From a checkpoint of a small mixture-of-experts model trained on Wikipedia: vocabulary 2048.
Below are experts of layer 4 (counted from 0) of a mixture-of-experts language model. Rows are named router (the router's row for the expert), gate (a neuron's input weights, with its number), up (a neuron's input weights, with its number) and show model dimensions 0-127. Each number is 128 + 32 x the weight over its row's rms, rounded and kept within 0 to 255.
After each expert's rows: "mostly gets" lists some tokens that are sent to it at least half of the time. This comes from a sample of Wikipedia text that the model never trained on.

# expert 28
router [183 116 122 121 132 156 115 149 103 114 152 141 149 188 127 123 133  77  76 118 160 109 126 157  95  83 156 147 123 149 215 152 150  90 150 142 126  93 137 151 133 114 172 174 138 122 133  67 155 174 103 111 172 131 106 204  72  83 135 124 111 104 162 143 110  88 164 122 133  79 161 129 163  37  87 176 161  69 138 109 156 180 137 153 151 161 136 162 102 119 133 138 179 113  74  98 116 114 167 112 184 166 132 143 133 160 130  67  69  99 120 153 171  97 113 132 156 161 116 158  69 126 171 113 133 124 132 124]
gate2 [165  99 151 185 123 145 132 127 146 101 160  90 170 137 163 154 139 168 122 161  90 139 121 148  99 139  89  85 154 155 139 170  94 166 128 183 143 108  44 118 142  95  87 136 122 186 130  93 140  69 149 123 117 132 186  60 131 128 112 180 111 148 133  61 146  75 117 134 100 100 101 112 126  58 136 127 115 103 127 150 101 116 126  51 137  86 127 174 169 132 167 155  96 117 102 144 137 134 160 171 158 140 138 103 107 122  93  97 122 141  97  71 170 140 152 175 203 137  69 150 151  76 154 111 102 129 152  73]
up2 [126 161 119 127 121 123 111 161 105 155 179 164 137 144  62 119 127 132 201 125  83  89 142 111 160  97 149  95 132 124 172 136 131 170 110 136 126  60 182 146 166  94 103 166  95 118 117 144 172 104 144 106 164 163 137 145 145 135 139 162 124 113 111 132 124 103 135  61 123 171 153  89 147 137 111  80  89 111 150 140 139 175 110 141 102  94 108 154 153 206  93 106  86 121 136 149  42 166 150  82 121  87 116 149  84 172  84 216  51 155 146 141 137 113 113 125 149  77 135 169  71 136  83 140 159 157 109 148]
mostly gets: "st", "ot", "ull", "and", "t", "nd"

# expert 43
router [176 130 130 129 156 129 173 126 105 105 127 183 164 166 124 103 130 135  77 137 162 126 153 148 130  54 127 155 153 102 133  63 120  95 156 114  85 107  52 162 134  93 180 190 157  82  88 116 138 175 100 102 170  86 146  98 101  72 170 115 108 122 177 137 140 124 153 119  66 129 125 120 112 158  92 136 106 123 118 226  80 150  83 184 172 124 133 144 104  85 150 105 124 158 138 106 157 111 126  93 167 161 157 148 143 144 176  98 170 153 111  99 173  97 141 115 147  98  91 163 107 180 145  82 124 125 144  84]
gate3 [148 153 140 127 103 143  43  85 154  60  79 180 167 155 142  93 147 131 160 144 150 163 134 135 100 154 112 100 154 157  95  88 169 130 121 103 136 143 136 224 146 152 159 130 192 125  68 141 125 105 141 137 155 114 100 183 129  68 139  89 182 122 208 153  76 141 171  98 111  83 132 151  72  74 153 174 125 140 159 114 132 146  91 131 125 136 178 152  96 109 115 109 124 164 114 116 190  89 131  62 124 124 160 154 104 126 128 158 114 138 158 123  76 164 147 131 104 116 149 125  92 156 105 164 164 145 104 148]
up3 [169 159  54 111 160 183 155 127 120  65  84 186 223 158 146 171 109 111 174 150 125 119 164 155 128 165 156 153  56  85 119 159 163 107 173 186 101 155 146 132 128  97  94 131 164 132 122 131 133 122 105 130 153 126 139 146 164  95 131 123 107 109 192 164  92 146 112 107 133 112 148  84 136 126 155 183 106 193  84  62 100 147  78 112 149 153 146 130 170  99 103 111 143 168  93 102 200 136 111 121  71 169 135 109 114 119  97 140 127 179 130  89 125  88 102 152 136 100  97 133 137 130  74 105 126 121 138 110]
mostly gets: " named", "a", " known", " York", "elected", "press"

# expert 45
router [134  79  75  53 120  52 147 168 114  95 152 163  90  33 113  85 166 120 119 122 163 116 118 122 110 130 135 175 135 112  85 132 157  91 135 166  84 151 107 112 147 115 159 122  66 113 121 106 107 144  75 148 198 168 159 156  99 104 169  91 119 102 145 102  68 107 133  82 119  95 101 122 135 105  77 123 110 115 133 167 115 113 104 163 186 129 126 150 160 112  91 123 101  97 108  91 129 112 140 146 150 147 138 170 164 188 177 145 109 117  92 113 113 152  84 161  94 156 134 163 154  96 116  65 165 169  87  91]
gate2 [159 114 167 124 144 145 162 101 114 162 150 203  55 174 136  90 136 107 164  70 139 161 104 140  77 133 142  99  85 128  58 145 198 143 114 157 177 177 109 124  75 144 137 110  61 126  79 109 125 128 135 132 110 114 163 137 172 115 109  89 127 159 170 152  69 147 169 144 109 134 134 141 187 128 122 117 168 180 141 116 136 207  85 188 156 147  95 136 118 187 114 125 141 130 137 141 101  91 137  98 182  80  88 167  96 189 132 171 124 131 164 112 148 122  96 138  94 163 144 133 146 139 136 153 163 110 112 100]
up2 [108 154 177 118 101 103 111 113 105 136  99 156 148 122 169 159 135 145 126  88 124 161 120 104  62  82 111 140  77 132 138 107 102  86 130 169 114  58 118 154 129 156 109 157 137 138  82 166 153 101 137  87 211 145 170 134 162 163 132 165 137 169  63 173 121 129  80 128 163 109 146 141 126  75 126 190 148 151 135 137 153 116 109 138 136 153 136 132 131  64 140 146  77  96 134 130 148 147 101 143 155  99 122 162 148 113 154 122 178 210 133 149 129  45 108  80 131 181 120 134  97  28 126 124 105 115 133  58]
mostly gets: " Her", " An", " Jack", " It", " her", " James"

# expert 56
router [121  77  59 111 117  63 167 187 137 104 143 129  98  37 126 109 157 108  91 128 142 101 103  90 121 139 120 174 123 139  91 129 136  89 115 177 106 142 101 110 163 101 156 119  74 122 122 114 118 135  71 140 232 135 182 152  83  98 142  84 114  92 132 107  99 124 134  76  97 115 103 133 139  88  86 129 109 119 147 156  93 122 122 145 171 107 124 133 167 107 117 195 120  81 104  73 147 102 131 151 138 138 159 183 153 180 172 144 140 104  88 128 129 126  94 151  91 161 121 151 156 122 118  67 165 179  98  74]
gate1 [140  77 130 120 229 143 141 116  88 111 157 133 104 187  59 119 143 142 136 172 175 164 129 107 103 122  30 195  87 153 128  59 130 150 158 135 143 127 122 117 133 113 121 105  99 136  92 100 125 115 140 137 110 108 201 116  80 126 146 128 138 120 127 129 123  77 173 117 147  77 132 144 139 144 158 121  80 127 129 149 123 108 125  88 115 140 181 175  63 156 173 135 130 121 151  98 105  96 145  97 191 111 120 142  61 192 111 115  76 120 128 117 118 128 144 102 141 131  89 155 117 205 166  65 140 131 145 132]
up1 [140 102 171 161 158 102 144 129 127  97 153 142  80  97 142 165 128  93 150  82  75 107 140 148 118  91 105 106 100 159 170  99 173 141 151 114 139  89  58 139 107 111  90 112 140 124 102 142  81 168 114  90 126 115 180  83 114 134 132 112  96  90 127 142  78 154 101 156 143 115 175 223  94 114 160 113 176 158 155  47 121  62 149 122 113 183  64 112 135 135 120 132 102  92 128  94 143  98 143 131 117 111  97 139 144 134  93  87 134 200 127 138 182 219 107 107 155  98  78 122 156 148 133 156 143 108 172 103]
mostly gets: " claim", " plan", " the", " make"

# expert 48
router [142 116 161 110 115 150 143 120 136 114 171 134  75 111 120  69 116 120  98  48 132  60 177 148 113 110 188 126 158 151 136 167 161 109 128 145 160 174 144 121 161 132 161 125 107  85 141 106 122 124 102 115  94 114 127 148 107 109 144  59  86  71 196  73  54 148 145 153 144 146 181 154 120  97 135 125 114  99 124 120 102 141 124 187 113 133 115 170 134 137 167  74 143  93  94  94 106 134 149  70 223 151 131 179 112 137 169  97  87 143 137 178 126 110  86 162  95 144  85 167  93 145 157 127 110 124 133  72]
gate2 [137  79 172 194  98 149 110 137 107  77 130  93 164 126 117 153 111 167 158 150 100 124 131 116 115 114 116 104 161 156 121 157  83  89 183 125 181 157 192  81  82  92 161 146  81 110 125  63 104 146  77  91 101 105 138 139 156 155 138 120 152 119 166 123 178 154 184  70  79 176 102 116 152 162 125 124 122 130 121 149 149 138 131 104 111 117 178 193 129 133  68 140 129 123 128 160 161 127 197  93 172 111  97 137  95 111 218 178 142 106 147 183 145 148 134 121 149 101 188 132 109 107 158 135 137 163 171 115]
up2 [133  85 184 157 130 147 122 126 151  87 153  66 139 125 113  82 151 196 113 136 117 121 171 161 172 106 116  64 127 121 117 106 147 170  93  95 141 151 111 116 128 141  58 134 135 131 105 145 164 133  84  91 154 151 126 117 171 120 104  96 162 139 126 194 120 115  88 116 119 145 133  37  74 136 106 145 133 141 198 142  86 163 149 194 111  96 164 210 158 108  96 131 162 134  95 139 104 124 125 137 145  77 115 158 137  41 121 178 155 152 168 177 184 129 178 123 111 124 137 124 101 116 148 100 131 112  71 114]
mostly gets: " sp", " Th", " w", " f", " b", " W"

# expert 5
router [205 162 162  97 174 153 182 116  83  91 200 105 177 113 132  76 159 114 114  86 166 112 161 102 152 106 147 154 172 132 169  73 128 115 145 129  75 144  82 125 115 133 120 153 116 156  81 128 112 110 109 157 101 167 153 106 133 135 158 107 107 109 185 134 134  50 126 141 149 132 142 160 199 103  89 161  86  73 186 154  93 151  99 120 135 128 143 143  67  79 184 126 154 103 115 105 104  51 133  73 118 116 132 136 131 170 162  52 144 139 138 129 166 154 114 171 143 155 129 138 130 134 156 125 111 150 101 112]
gate1 [ 38 110 112 224 112 167  73 130 119 112  77 144 136 108 145 105 115 122 147  99 162 100 183 157  93 140 108 135 117 164 111 115 112 124 129 179 124 119  99 106 104 165 133 173 146 132 141 106 153 143 117 145 178 127 188 169 131 171 110 139  85 138 150 170 188  93 109 113 147 156 132 179 131 108 164 110 168 108 155 104 146 150 191 140 118 158  81 165 161 109  82 122 170 193  81 167 100  87 175 129 142  68 118 137 133 135 129  68 111  96  79 160 106 137  86  74 166 146 163 101 120 148 122  94 159  89 106 114]
up1 [ 80  95 157  89 107 160  97  92 107  88 135 169 113  53 141 122 149 144 107 125 119  71 147 120 118 130 104 184 127 137 108 110 111 111  73  77 164 147 133 114 121 104 153 158 154 108 151 122 130 157  85 107 162 102  66 174 129 129 149 181 159 140 152 128 134 152  65 140 122 190 140 152  78 127 146 151 106 118 165  70 142  63 101  75 178 172  95  97  96 117 135  97 135  80  92  97 131  90 141  73 172 118  75 100  61 170 159  94 115 163 145 147 144 101 143 143 150 139  71 175 105 113 157 177 157 172 149 135]
mostly gets: "ñ", "gh", "ň", "ç", "bert", "tt"

# expert 32
router [193  86 126 139 151 122 156 120 152  55 137 133 134 166 123  81 140 167 150  84 170 121 163 108  94  86 138  92  99 157 151  98 135 116 130 148 104 148 117 144  97 133 120 113  81 131  82 105  59 113  76  82 132 126 160 163  63 138 138 114 117  59 159 100 132  76 169 124 149 123 170 141 148 129 101 228 140  89 174 165 119 136 100 126 145 106 113 131  49 114  87 174 180 153 133 153  97  98 160 130  99 118 158 128 175 148 130  47 158 109  92 145  87 158  89 129 130 115  83 143 145 143 170 113 126 122  86 103]
gate1 [113 122 133 169 135 104 162  72  67  94 147  93 146 119  99 144 136 150 140 136 168  96 140 106 102  59  97 133 146 160 121 147  79 127 120 160 104 109 154  87  95 108 116 144 133 169  78 158 137  46 142  80 148 149 144 103 106  80  94 122 125 111 139 128 100 106 121  90 106 129 149 146 123  78 105  93  80  58 165 124 118 104  92 142 105  80 102  66  61 211 142 161 174 108 149 126 165 180 103 156 135 160  86 164 110 124 107  44  47  85 139 119 162 109 126 137 130 112 126 156 134 109 175 148 110 136 150 137]
up1 [148 120  86 142 126 146  93 149 142 132 103 144 111 204 144 134 149 130 136  73 153 149 138 185 143 131 168 201 153 150 168 139 145 153 107 129 145 157 126 147  59 162 141 112  90 179 105 139  82 141 126 182 139 100 108 100 145 136 142 160 147 176 187 148 119 131 100 136 126 148 140 173 130 146 108 133 106 180 119 170 146 151  68  82 106 179 100 104  99 140 114 135 100 193 123 147 134 168 212  61 158 105 128 117 130 146 115 141  87  79 172 126  78  69  87 173  90  72 100  96  95 150 113  81 164 102  93 146]
mostly gets: "de", "ke", "ade", "ka", "k", "ism"

# expert 42
router [ 98 109 128 128 143 122 152 221 150 150 145 183  71 151  83 113 129 147 121 121 123 117  88 151 110  99 134 139 136 152 155 150 108  78 170 122 118 137 138 176 178 102 222  96 129  72 102  88 140 109 128  92  74 155 171 117 123 115 153 113  94 128 143 120  95 150  97 102  98 106 122 175 133  48  93 132 146  78 140 169 113 166  96 102 113 176 143 136  91  91 139  72 187 153 155 142 130 117 115 159 120 174 136 184 166 139 135  85 114 131 125 233 155 107  99 122 113 155 142 109 140 124 140  99 159  56 134 137]
gate2 [121  94 104 150 108  86 178 113 134 186  78 190 143 124 121 157  75 110  98 108 122 148 112  79 145 110 142 139  83 132 148 112 163 139 149 125 148 212 108 160 194 130 106 110  93 119 147 102 134 107 124 139 116 148 144 112 187  76 162 120 108 155 156  76 182 132 201 125  98 136 123 114 129 205 162  80 100 111  93 114 107  89  82 139 106 144 122 100 111 222 124 145 104  96  82 137 132 140 182 104 121 144  98 153 131  86 122 199 119 170 127 164 111  91  86 168 106 125  83 132  82 121  78 130 114 126 168 115]
up2 [146 160  83  90 114 141 177 188 119 124  92 163  81  90 157 108  40 118 148 167  85 107  92 114 136 130 116  88 129 157 120 156 107 125 128 136  99  90 104 210 106 125  88 154 151 138 122 103 123 153  99 147 131  84  90  77 131 112 126 118 117  74 121 132 128 178 158  92  31 174  75 152 105 156 148 149 131 134 115 108 154 131 128 163 134 113 126 142 132 127 144 123 152 140 150 173 155 139 169 122 153 110 160 143 220 188  97 145 160 113 111 152 139  81 170 137 141 184 163 101 137 115 136 149  39 112 118  76]
mostly gets: "°", "′", "″", "%", " km", "^{2}"